config.toml
routed_scale = 1.5
norm = "rmsnorm"
beta2 = 0.99
steps = 15108
Below are experts of layer 7 (counted from 0) of a mixture-of-experts language model. Rows are named router (the router's row for the expert), gate (a neuron's input weights, with its number), up (a neuron's input weights, with its number) and show model dimensions 160-199. Each number is 128 + 24 x the weight over its row's rms, rounded and kept within 0 to 255. Numbers have three digits each.
After each expert's rows: "mostly gets" lists some tokens that are sent to it at least half of the time. This comes from a sample of Wikipedia text that the model never trained on.

# expert 10
router:177125166089144116122088120142114140131119063155126095105113130107162076093165171100099165137182152072124103122087104138
gate5:152153138193144154112098105108141116116101086138150180163142088134119124082148101145119116112103154165113090137098137133
up5:118144147131110139119158146136174161107122153127121178110080116114146161172128175120141142132116143040131151089123175100
gate6:103170160095162128151089131129172199165112143163135127130127118128162124109113137169128163096149084115125118119130106130
up6:131101149151112121124125104162119136130136132133127159124114146123159175091174169115140127100106155128128128101138120145
gate7:137166154128154111160153170114132144139099100157115153117103112118141171148122115164142153105130108123118096141141132119
up7:103142098140104126088101086130193104101136172096147142126158154139131136138140118117138110103175132118148124104156168147
gate8:163137104153107157167124124137136128130142064158146099155143132141115159094112104178114150120121115105132122145148124171
up8:133085127102146149131156150116095123153129143094126154116109142121166108149112138113130099145142134133123121149096140111
gate9:150128154158137148160081126161158137138165122178129180133124150126154153130165128134127129102129114150164148157160124131
up9:128141136086136136144117117144162127149140122127197122158109105172130098102098161155100170128098170109135155099139133112
gate10:195161135118155121114080149141120122161147121156122120121130167169125107097139101160137155125123111103135135171131105111
up10:182192172141140175104122158139122112086102113164123166116126162113144121132118091125093105116134113137126125139153189126
gate11:165163121139167115149115117134174127138113096138161180110128123140163122121130075132119154096105126128102131128123134126
up11:074158088156112126121091185157147097141076097151155097159168168174099156118136089139103129130135085162155127106139099108
gate12:177131136142134134143111081177132151162131123134138138146119105133145115127138154153099103100119101115119098105084158131
up12:099105138138138173132109115140124208099084123125140163156173170140115125115121123146127120147174128096139173114123172160
gate13:115170117121161149146112135127134125158135148139145104139153121142121163112132170131111147109143133092103161124191137140
up13:108116121087167111112132171161085148126096146105054128101156150081133143166161114108162152112132091078104184117119122143
gate14:139154108157144133151098129079089122154154158161119120126182075146123113127091143148120158098116123117147081103139122145
up14:101108126118113138149132158139123128092117106137112120177109143134119127184183121109128160149161116091113121166151153106
gate15:125132119166152131115117128126131110101119111160135110123132135167165125117123097147146101089115140123142130163132155181
up15:139118079175110139116099106128142176141105113100124152134139166135114127130132128073092145113157122137147089105102171132
mostly gets: " this", " It", " This", " game", "″", "\\"

# expert 8
router:085103124102142076134151149109163085145141145117122113118117141100116101146164141165153132151111149134103160109123101105
gate5:151149168144146142100091107139164096141088108097118177126115130126107141122142155129111153097093122141099106117134112150
up5:133129143124154154094112129171190129114116095137117142110106116111141107141107149102109161123116136073132158106138107138
gate6:126177134094167128147108086128147137127102112161165113113130129136196111123140132147073128096151120130121143122129136112
up6:129086122137136133060120145131124096158153144088102112115126114126085116126190152086133119085118151140133141103138136145
gate7:143139131106172111136134128114144142208094089163112140159128113141147133136121131160146154094113137114142091106171114114
up7:107140121131118112101105094078193140064150137126115108111147147161167115146085112141154131091132105126124122133123103155
gate8:142136115129140167133095182137136098139120097144130136100106110183147140116109149167083136117099137142113135126123115156
up8:168119110127136132184147133149139129167105138088141168097122169136119102133099117133139117121125161121098167106119128148
gate9:159124164150152132102101110181121129126144117174155137142146112122150124130167128139093150109155106171121135113145187120
up9:124148086137130119130092139123155136113137088102157140139073159161126106123126157149112137144127169071130148143128158153
gate10:146146148115165133132141152159138156147115117149162141120139133133151115115141138133143122100108092119111149136150131144
up10:123144142159146132085120166166135075100145131165125130128125131115134149152095143137136132119126083183065132141133125133
gate11:147156120120168103136096120169131120172106110149118163140132133130162122121129093156139158091114111112074145104154116152
up11:138158142143124120086098175163159108117063120163134138124135137149094136126154106141137146128110111118172138130192094118
gate12:119133103122128136167080137139151140153119133163129120207170096133109132129132135143132125090098113143144115121093146147
up12:132099125163124146127112108130103169108074159150164138122133177168133133113158135153126098143128121165155151133161119077
gate13:149129099130125151154128158142137116173141140157132107120136136146096129090127137113109094104111105163152155150139107081
up13:089139126103151133150130157152095110092122154135065136104121127117119149196141136095159164127130092117134161145109100149
gate14:146140159158140123141118146110120103147123115161128115134159094104149099137111146125118137125118107129103117116118130114
up14:109160094126123127186138137107130149119136067130138126154138141129130095160112117111162182144167133132137114151164107141
gate15:161124097118188123128114175124162174141086129166117143155146122137131134101099119166146117130106092121115146150167120152
up15:131134078137113120147124088136165184120141102143159121178138151087091151101116150128119118138133107191105102121136127158
mostly gets: "The", " medalist", "the", "W", "fa", " Win"

# expert 6
router:140144144161138134099159104122095108105157088126145119145123115138089137140118124139115116146132143145167202124109168109
gate5:122128131176105144124134085163174151150091081132104101146118136138093132107147144169102128129106115150091125096134127142
up5:172147133108154148076163119116167104155140120108109141170112098114143111163115174113170134117091177083126201143157137128
gate6:141151143108200152112082180124160158155125123164153183109119107109148150116124117131128127091113113134134146142183145164
up6:133113149143120108115123122124114121113140150121150112119136140113127146131184145098145112066114127140106139094134140177
gate7:149153121130154106149136125133133155165148118189131139123120112121133136146121126165152162101097128185141122128127104127
up7:140116126168106111095111118105137123076131129086106161154138146135131141098135123112133131132167115089172133130169117149
gate8:127134115173157157118102158106160096179105107156157123082158114117133143105126138156115146092118128078132135148171143174
up8:128106117138154152185141142139109105130127157135147152102092187139141148141099142160115124128156175155132146121092128110
gate9:152161114150121146143090118139147110146131090163115181153146123113184141123116124117117158108128075154159165166153123124
up9:154103130094125125121095104121169156169125132112154076124097137179144151103104182154133142156110160098129164141110150119
gate10:122187127115146134103140140147129126132114166164102115112162142139146128130113092119105157090112100120140150132133108119
up10:151168153166125160093137120159152118133136110164144091093131186112139128105151125139082118132143112120113131141147151132
gate11:133170126133183126142113096128145147194119096146125104117165114127162131126092073166102167103116120132101126094166147133
up11:171122111148122131102082183142157140129084121141176068130144122186100168116140139122129132101130132156138155129171091126
gate12:119151144174124167165104114140132130123118125156130137169139145147140134120129137142143116096097130125118135126166138130
up12:092109099149140140110120078098085173119091127109170140136128178185105087113125131131159108134124185094125163089131124113
gate13:112158096133157158178144123158170129136113109159156089132182139147110135109123118117123154117140125089131147137201098144
up13:092077121108153149101158122129120171082098111084065148119109158072131134124136096100134132137134096079102119153097108155
gate14:163159126136158140146064114109121105101136114145102118103170106129137074130108163143131134123121071122109117117142113122
up14:102123118164134113183140158157089143105163103147112138147096158140123127164111144097142123138146103130147120121137140126
gate15:118140083114165143149095125115117123141094175157140092133104121163164141073125102120098119094087109081102130184113138120
up15:148148096142122140146161061114149152165114110119159108153136166120100127119078114087095172108157106134121129091109161126
mostly gets: " along", " Pu", " Roman", " U", " Mexico", " j"

# expert 5
router:136136121095133117116145095062111130149126185123085084124136118122112095119112160129150100122128097102081135103106169092
gate5:132142114146120134152080102162167107130113072100119140161111107130095101121136134157115122103104108149118097118107142110
up5:157181143102107151109161109116146138131087125126102105165094151143135129139140141100126120140141189082135171154153111156
gate6:131166132102132134135106132113111154149149160179146141080162111104167127140133108127070153075126122101116143123122163123
up6:121111127135123157106119142143149122136117126120126134119107118154118125100141129099146137080139126116123121116140145130
gate7:131155106133149105115137118140112122148145102168127126155131119133143138145137156161147155085100126133133083137155127112
up7:110121110108113137110095131111117144090167130100135146124172144132133112167110148139130134110153136117159114138152156122
gate8:130124149151181158148151145144138120145135102148136111108124108154168140122101123172122148102140072123154144123139158136
up8:155126136122126140175131127148125131131127109095116108147099166068121121126111128163129130120118154147143133150110121115
gate9:163148157165155142155103113140192152129132080179169154132136146145173132123129164134136126129106091167146136189127135133
up9:105130138114123143147105117141141131133151096160162108162096123152118103108099166157101148110137110111119156124141150130
gate10:173173113137164141141135175119150120120128144124168114121132149164147126105141136157133107079121090091132159147153110103
up10:168155166164125134126143162147143082120127111138147131104137149112136163135146119160117105136136077133085144134122128118
gate11:138146125131152120151122127181120139144112139133117175142114094162154147082130105174119137114120109118105124146126140152
up11:104160104165108115149093175123153090130075101152143066092152160136158128126131103136126105105116125139165088099154110126
gate12:149136119132156164146133136118154120118101163130129136175083088145151100112115140133146104106086117116145126141127135115
up12:128114124163124154109125107123102184145113114137170166139161169112076136106152114142153143137114135134119171126168124105
gate13:128167105119147174158122159131141125143123144147162081153142112143113114144162103115127108104120090112133118145151113074
up13:114134100080140136114210110118130133141110129119053138073135146125117092122130126083116118154135116076120159130101124132
gate14:160148127124141123146079097137124139129131142182132137102156111143166102152099133173146128116093093130104139113153099153
up14:103124128109123144171161126144119119100103085112166133137135188132112144161097140102130144151132119079153119127105132111
gate15:149143076148164147119104129108141148104117148160098139120089101139173152112129124179128123098105073112079111169131132155
up15:117111086162125167147115111097154116118145125132165109140139151138090175127098159131108147122182142148111151079155131131
mostly gets: " or", " As", " many", " than", " non", " other"

# expert 9
router:098131167113103122124135138109112111131153149150130179143114135128132149132134116146158101146108091183122150129111172143
gate5:128159148182137191139133126145146085132125106098156131176140145119109123064130138146128129131086129148145088105141114150
up5:153165146130141128104148113129183140134073117130112131157094121149127110142091165122127149134136153100126148118122131123
gate6:109170147104170112138088116101105190156099139150137202108164126138157125160117121130107152069127121127157152094131113129
up6:153123137129106113132136132137132101120130114078120154067150158177115150089154143120154099102106108166152146131130116125
gate7:156128129121121122100153129144119124169103117182128105105116119147160141134114145163150167121106109175142099128113105123
up7:150115140127114160076132150137138102078126146111124148119174163162162158118118108115140091141130115113167109114155134146
gate8:138112123168150147110134139144158130141098079140075145120119098124138158089085126144133162088096150105098102124145107149
up8:142106126104142152163113131122119103160127122129131137152121195096121128126140144167096092120167163148110146153115117128
gate9:151116138172121155143107132168117166125162132163121157148131139127167138153135134128106160110142137170177145148145117135
up9:150127082110125107120115133155145151123133077119144091135118116129097045069140160161141138130136180113106163117165115115
gate10:155196135104122118090147134152158103125108168163097146149145112161142148109131084162143164079137116100085162126132126107
up10:164169134142146136133104106137145107110099087163098171110161141107118156091164133107122099124108109134098133145166134129
gate11:147144109148155133157122142176150114149100128147121144138150154146173152077107116167119151109153129150128120091170130123
up11:118152126162109091129080180133151124147063072128193123130131146168120141131143119130113135153147127133157145127154120104
gate12:118119153105136151164107123135158112114091117143145146156158100148154094179137127145116100099105130137154118142117142140
up12:142126109176137145130118129127102172134114167151157150136146169125123118098136139114154103120150134154163148124184122113
gate13:113162122130132152103076161120150122143149124141174105138125097157129128128121135097092119117130101142134110150155120131
up13:130078142068164109120158119105111137115149137107094136091145148099124141137129158060162167147110121133149157144095127142
gate14:126159130123156129128091137096117138137138110171123128120155074134136147153095149146145122105112121107115119120128116138
up14:111082123136102102171150153122125160093142098162126134164117137120163088088146126080163167131124088145171096145125118120
gate15:117135138148156129132097144121132165135125115141125141165122111123177138092118060165149101091125129109093114124156137127
up15:159161104135097118143136096107126166113105144117118112139136133100095142113075137114127163134163104144139084102071135145
mostly gets: " would", " res", " its", " Sh", " per", " Ra"

# expert 0
router:123132125116150126065139192158059131110130129127125121111134100110103181188110121124089134142113110102153108063122109137
gate5:132141135209133165149131088160147105122136096123133143132147136117092121099185164150112119115117155141110138114122130145
up5:108151151113112143122138128123136192132138106157144088125100119117144096174133161081143136117114166066130161114123138126
gate6:142157145118177148140144113140167150107115142154129110132136129121174151116132124117131178087147134105135122129142134166
up6:136086120129142115092113097133160143121119115123132129104099140122109127083151124123106100093111143128117126144088142141
gate7:141146156127177144111121123135133110184120106156124115109114122141123101174124149175152173094143138120148101108170149109
up7:126147106170093126086130142172166118082131120065106124141146151111108119124124123125181089165145110150173120149128131125
gate8:128141097177162161135138156135185118116143077128101113155152109109122188113115107147128167113124106131121102128164109176
up8:150122096123141148173098114134078131139134097126165148137117158151123116147120155153110123145121164150132163162090122167
gate9:153133104160113109144107113178183128087135104175167151123111166155127113148108137125099158116116111150162133139107154131
up9:149138161116141113136093106125149127135121083134205088156103150165135100140148182150108151117159139103135133089142161149
gate10:162172100104148123150124129169139129142130117172149136099154172169140113111141115140099106107127104102103173116120105164
up10:160159166150122125138151162126142099120105119167136135123084155109118137089134133147101075131134121174105098140135091138
gate11:134162114167145134143116132144153138148105086156101146115175097123113117126093098178106162106153124067132125131157128167
up11:157152124178128126118085212158167104164087094162155114137173148151133143112131095144138118119157076105187117105188136093
gate12:147148149119140158137106115140133154143119106133122145154133112131157098117128125130145126067107130104180121108142138130
up12:137116105131174144100141099155089180141090101142204136121165149167155114129123115131163132133133123167111158107190128135
gate13:129134103109161156140106145134114139174151157148129112141152141125123150127142132116105111109134094150118158148152101184
up13:091106121113137175108173173136078174119111145094051117107140139103138156134111150077145110140163082093124174138134121174
gate14:147161140141142169151085104118113135120132135196137092123153124147139114118099169123162142108092115143164116111111116133
up14:140116116156138145163123137121123149115102083172142121142131158136130140132131127095116160142139095108158098147129132106
gate15:101129125139169148109153150127150113129118141169148103137111136157152137102109129171110139120116117093113118183132128170
up15:123134095140110122165134091103134129134152090092129135134147144088099116113128179109094103134131120143128096107121144124
mostly gets: " for", " during", " been", " based", " For", " 2nd"

# expert 7
router:149114123125133141133125110166154119093129098120114104085140172140126127115166110128111155149106169076147120114132158148
gate5:129135141181149149122102091128142118140072098076135138154145117118106135089184129147122112131122124131121099105098132155
up5:129135118097148128132205101146163139121126155152114127141078122149119126139105170111162173135130139076131137106133155120
gate6:157123121115169107139107135154150175136162153173142135161126128126192094125120121168092117084137130135120128141115150114
up6:125113131123125146078132105103134150127131122113150120103100141109141135140164159122161120091135133115124139154121127189
gate7:130153111130186122140138141126156138170110095158098132150108079140116153138106143170116166086080128146130118113137113128
up7:085131152162097128125111149153155151080152164061138139143146161146144115111107125122173100145152133117154127136132118127
gate8:125131110172129139128125139160133157138114074155159127150122118137124143095102127168102151116118121159150133117127157175
up8:138120112107149126176146120113114107131107120115120130112118161137137130153126155108083092144157158131180134140128122137
gate9:146140120152163126125099165161141106159134121170169146124174135136147120162139118110130136118139109132150156144121144128
up9:130153103115141154118095104122167142152118097135176116128068126169101110076096173150092134096142137109150178049102127124
gate10:167147116108142128129113169137141120126108160165122110128167112168184141120149117137143124098131111082101147112121135092
up10:174167146146129150137116153175197111145149125180107129126122152133120121132140102136127108136127109126091095150132115111
gate11:137170117107169116141083136163152121154155112161120120131137149158117132127116118144085160104135116140114153112150122152
up11:151164095138102114093075190143160097141069084132159121113139135184119188118122102120106091116138122131104088124176101085
gate12:162163163125118174173110124121152156133119103155146105134125144154138103130101126151114124087104130102112111128118145146
up12:136092113129100154110117106090124175137135120126186151122122157125113121144135121118147097150113146103113140124121122103
gate13:143149142106137163145115144152160114162130162166153049134166091147133136131134145126088124131127125130136155130123128105
up13:112120155107130144074134143120124121111125106132047116102119125107145126175148132095138137093137100097131146139078149126
gate14:132151118147122111161128123145126148120135147157132143145196140118150153110105143142115165126097118136111079099121158161
up14:145171118099102139143153115112120142108155103131120103181094148111115103152122094117150179110114120154129116116141134130
gate15:139111135167153134101106129101135127117095123152127119108109097145168121116130080172137100107124085108116112128137155130
up15:161155113141104134148126119109172136120081142100130147138144162140079143113139128152138158117181121135124121124117111146
mostly gets: " $", " President", " South", "(", " August", " Alex"

# expert 4
router:140124136141104112135064089164114113121144119103116099119140114141118087128141084103112140141097135152094152081126138152
gate5:113141131178138160115120079161160115147118087120128125153124100136097116086120169153098138111092132159131106100121117156
up5:112127132144127125111154103126144162116110114149130103168102091132139127136140171114128159142061159085128145103121124134
gate6:139153123130141131165098099156131172144134137182140145106112102097171121112123110159100112110119115155157123110144121138
up6:132126143141136138088149114127120145129115119121140161165084140097123144106192170116122130096106157150109126085108128152
gate7:165159144139145114102139132139136103159088066148127113111101101124124149167155132160150176079069104147159097103143156133
up7:143105125148096113113116104131113094084128161061109111145142163151128128120123110112146124137157145165139118135177122142
gate8:129130109181168156160126170113159113127110095151129138114155123147091185118088150142125163107142104138129108100150120132
up8:150120090078145181165093137151078093164143118117123110151103168096125107139137163156127144127144154128132150165086115149
gate9:155148152164148165113144139169162131141150125168161154132162152129176117093157112154083136126156132135132171114135123129
up9:136127111127097134149087126111151135144111108157132094140102095165113137105103170175124169137134122111119109147138137101
gate10:124185082147142125133108118121111113152096142169135145117163144116145123100134093156134078097098121110075148110128122110
up10:158173171185127151086138168111182141103113114149156153164147154111115139096108147147136113115147095170121133134142126131
gate11:131141147144142136139107131175134138169119083121149141109120089118156155079106090144110172103114103116121134114186110139
up11:127165112143127117078106147158179117165129117137172122146121145155140144116128096104125155118113126149149127128145155103
gate12:132151169127129156164120124177138129146134140145180133144150135150130084146129104141129120093091128128146113137147149138
up12:124088124160166168135137131153131126166090096122151172154132149136111146132135156104141115147149123114148141117179133124
gate13:087183108162129167124130109104135104145167149154168113144158119169134103150134126128127137116113121135136149139127132130
up13:087096135046144154099143109135126150116154128126047110092113162105146121167129137115143139132127089114084152172123086137
gate14:151165133140112113155108100135113123140148157173127135147164075109129089119077151148136117118106127107131106100113115156
up14:154125092116112112157141155140155144152121105137138136192135140134101094137133143133147139129149131118145093141144130095
gate15:122110130149123126147111147125104139127127132140123114151147116150179142116124107160125153071120089106062094146132135119
up15:175160097131104131124147142119118146132108128126151137192129159113114146177107151114137132124172083159098124129093146141
mostly gets: " after", " After", " due", " death", " su", " before"

# expert 3
router:123131107120133125129134127135127133134132165130166140135141168126147143096082091132150124115080113088134159168125146137
gate5:118133144180125194131117095154157098119094111134131162141128134111124100115129149142105117128112117146122111115109150186
up5:124123142115136074080137121135146141139108111113115164123138145137140155105122188089075164134101129097143139133127133152
gate6:123161150120162142122117152111159189161157141153153133126130142143173111090130139165110148109138073105129160104120144135
up6:169110136126120122087133105101111143122108170097119142121117130166135152131159143136143105069099100132079130130141089113
gate7:163148127113156111147146147148135179145097107163139087154129128097137133138139189181161160116101126175163092134118110107
up7:110110123105116157080133124074165154083127124113111137121132154148166142119101116141152138125136105114170112131120140184
gate8:135152110153165157140088146110127117122123096160166132148158141170118166108092174183119188111138120164157129112157122122
up8:156138124111157173135161146105135131184149113127127139113138156115175096113159131144110125147126147136170134168075149139
gate9:131160134145120137145090112141112159151155107164162140142148116175150178127151111134141138126162104153151166152145116143
up9:137160119095135154132076126110159127125141107163168126140091121190139096099113147181105147133139151092167143099147116094
gate10:175181092153123129149091162160099143133112138155111138114169148159131105076140114153111135109107104096100162122139108102
up10:168182147148139152132080109141122107138141078148117124110161182151111185134137140149097102123159112135099126163155111135
gate11:111173140150154114125108109174142111192118108174151101148124157167140122099103130152118150108144134121114162128144155118
up11:134124105140097129095087196165163126121088086149151116123129143172091123181107150115129108115127097140155132056181125104
gate12:127154118115137123137138112163170144159138132115149113132159136140162088130126105134122139081098092103137127169114134131
up12:135100123135140157095145125108106126148082136110174158122168149169115111145101115114148109116105172119150176097169157099
gate13:141141111110148174155091129137151105151140143171151116132129117124086135128129170124083111124111140168111164160150111125
up13:064130148110142156090156113163157112120116129124063156082143145100140146152108147116155147141100091101108207143095125117
gate14:123138119115142160152125087122113131167157122154112160134164079127175102107114140150124143117108120114099105110067126152
up14:077136096140123162140150148145150122103094105140096096141128121139139138129144137062127163120119128070136149119098122127
gate15:127111091120159156134114153088143173099127137181134126162109137141202120121113056176149124095103095116075139148117129143
up15:160121119137107138116146080142137159113086130105150148121104163127114144131104156085090137105161120129123099104100151155
mostly gets: " his", " h", " Am", " inter", " their", " Tra"

# expert 1
router:156075148125126136126138140119137113112109172149106143142114138147115120119146159128126099144093132073123141113159125115
gate5:120132130161126213098119093124167106117109098119131159143142100170114134113127140145099151120091128189077090146106135128
up5:142126102121135099148141120154128120156134114141093140141086132145097135131137140099153163136113166072126137114095120162
gate6:142149133102169136150096163124162157126137152167154146105169150106143120112110105136138116080137137097131119114150110133
up6:122112175100143121106145133117110117160113144137140132113118140158145137107165150093154141105126139160114153143137112096
gate7:151129121122155140127133160134160149197096109167112126165120094124139113157151146133131161088122109152137120119155127120
up7:105113115130104137113129128137151139085114144107143107133159151121131115192108109106171091117145128068130133151122112154
gate8:119122114154141152126126146135137111158126102148141119108122101121094186099122128140150137074118110137086118109151102129
up8:121112085132143155134137128101152137136149119112145173161121127115141128117156183159115114125163143149111122137143124112
gate9:142146138154118128134095148128153118118140106148125148123166149134173144148147149147149129105131100137162168157121131143
up9:135146107094139115138078122107131156142135135124174093191096131156126087113086156128105143141152129128143142102148151143
gate10:148157114126141143123139121178146150118088149166148133131152171156138113086102095140127155084135065116108163145144103164
up10:175165169135138150129103135168133118081108097173131154127142153131114131110143135110112121131146104123099129130132106118
gate11:145158114148184139136075120149183166152127120158133166124155113123118118118155118148091152090130106120149115097164101109
up11:119124126154106127130131154154188150148051106154139111143156158162132143115145102172157159108121090165148134102159135096
gate12:132170128130128138151101128148192122100097111143159138133116144142126089107160148144088104111110102126160124126134133128
up12:106105112159191179143128102119114143161116126119205179147162184155111108137116139135154096145126133095121169134153102098
gate13:113133123101138143157126153151163119168127133132152090159157137135152092141138103124132140084155104140089141140198124133
up13:140117163107145151054137191110090111122083135129086105092126141082118127145141180094147133155134116071100142154122126123
gate14:129151123115144162139096117103095141117151144146095115121161108141145126138118140140154149099105087093146108069137104168
up14:129154122133121105136133095110127139108107055179117107140135127154142111177155106120136203129139165145138142156150127108
gate15:119121111134163145111082167095131185117115139133148119137124117164175105145164105147119148103151106103082101161160150132
up15:120146116135089099130143094117137168140119114139133105100108182082104147165119137132100140106191118142147100129104149135
mostly gets: " In", "In", " On", " Al", "On", " in"

# expert 2
router:102109143135120131140168102163120146123140083091122136113087149137126126108135166155140160123192157129167093140123123133
gate5:117156154159144155124133122166148116128112106117156140140153117147101106145128139164155133116064138139101105145131128160
up5:146172157144145171084145097142134172131115115139111110092120121126149117139131147122107142139110137079141168124124127128
gate6:127165144105172140115109168136157183131124157140161137126159109138159158128134115138124135093149105121172141128133132149
up6:109092121130108141110162135122112118101134136094116137102127138166104173124170141098179167089138130131106139112119139139
gate7:119163132132164114155137144118147127186135096147114134142129110139186119137142115173138153077129082159161096109124115133
up7:142120125128113116116130130131179108108135122127090136104139141164151113118131150160139162152143114139156140145138148109
gate8:151135112169141142158099113143137102157143085157114109142150110133113159125093126158104156094149136125158125142163116132
up8:131106133121161146173138135111076138179155109139151134126094137104148133140133152127147112107124163145104145164115103168
gate9:166142156144149150133134108178153119096164116155119155159137116137178142146151106141127136134133091111145152146135158091
up9:138136142094129084108100111169140124143150108122147101142079125159122102113112133160102149162126149094122158096163151132
gate10:138162128158145133084135145116123112149081140128112160102135147118131119104158132147135143080121083103113195098142157152
up10:150163145173127174127127117110109148110140087136136114120163173111126116074144112125109139120134096159123128176153143119
gate11:148169135135150148129104148160164106145104116167116148137133109143134136117095115145093165116114087126098123148144127116
up11:139117091142123099117086172182159136154111091139181095142118137165110140123136105146127111119148086166176133122159090120
gate12:123180150136139145157112123179150136161098137151153134134170124154114100100140134146109159077114110138131129112139128150
up12:112067133162143153139164121140117185120106126125141140112144149169079133154113146144139113152111159099151144155167142129
gate13:142129091106136143138126125145158116147102137158162104153136132133127092127125135117095133117105102116128131134197109104
up13:098112119120149132054113116134112169115116171123107104094130116065118136163125145094129114117124108128064197130136114131
gate14:154129092152143127137123136146105133152144151154121105145150118137150122116070125168142167094101120108116118107144095156
up14:141122112138104104145111132179141113107121050149116110144113110135119126120126135106146156128129112132186153134150117125
gate15:156139105147172123094121133105125131147109155176120151145133131132146128120114102172130152112130068131074112148120133144
up15:150142105156097112099134099135173113152139100107123105155158148145103154139118149143120137142133129182094073114144141139
mostly gets: " m", " km", " they", " They", " i", " ft"

# expert 11
router:113128093138137136115196121122090124105129167149100129152108134108101208110075153121172126115164122168121109147124119097
gate5:134146119142134143149119113139170144126133116112103150124133097136120146118145143162147176092078146156113100098118131162
up5:147138148130136163141152137110132134146143156178128086154121121109135135159096138126118110125162110092173145103164155108
gate6:118158157138174113107118146096188156130140155152127173109170117152156123123109135132131121121121102142132129132113157124
up6:123060152127118118055120143111119145139138140141108120082113175101128158140170164126122116115154110117097150120163132107
gate7:154128117107147134167134148116126132166119136178114103132118106132114177138134142131146141093101123161152099129119127101
up7:131122169121095121093109112129170137061118150090115106104140155142137155133114128148137078127167102091082151153148115165
gate8:117132134156167177140124160106166142139126084152121126098109104132109181116108149160110142120159135119142144158170157151
up8:161102122099108136165135110141130130135109136127126132118131135138141121141100144126137135129136148159129171159127131161
gate9:169126125150134152111140109162144159148132122141132135144141137127157142131180150099114121111136140157171155131114155111
up9:190146101095135149121074129141113140145174140135155090179131132184117114106145164122129152158120125147133145120186113154
gate10:143192138126156131137124132154147114142105157166116181168150118150132130097102161151135148056140085115132134115125086139
up10:184173158153153133125138120155161116133115104170109144133156153168097155142093131153124078133118084186116137127161102132
gate11:157150139130154111141124138173173110172141119152113135118146150140159136079137111170127161104113114120097129130120103127
up11:143131127149118100099100176141152159101067132144177125115128150161076150162128099140132108121143064171122148122147135098
gate12:157162143150156144154132120152133132138114127132122139139149119129158117133120102139132113076098119101175120125099110141
up12:113102124163135144128127123133096174136119119149141123111124153200086098116099114173111101137157144103117191159148132087
gate13:104164098157157148161118176156150109158118142159135123177117101151116152102119140135137124117139099136127147173154109110
up13:088106094138141137122120169101124120121108138086040121143148155130159130155130146098149144126139085105126176143134110147
gate14:134184144141137128132110118093156133116135160155137138099168104141150123107104158159125145113090081133126110094147113149
up14:152139092115130109148139151164094140112125088131113116163152166172113140145114078124155145117120117106137134146140118136
gate15:107155107140137152121084159089123142127149131184142123150081113138173136104098068155152150115123086147122155134122132137
up15:152094098132094122130142110133126167112105120126124129135143131119091173138116145129058139135175074118131114132093128143
mostly gets: " has", " had", " have", " t", " un", " received"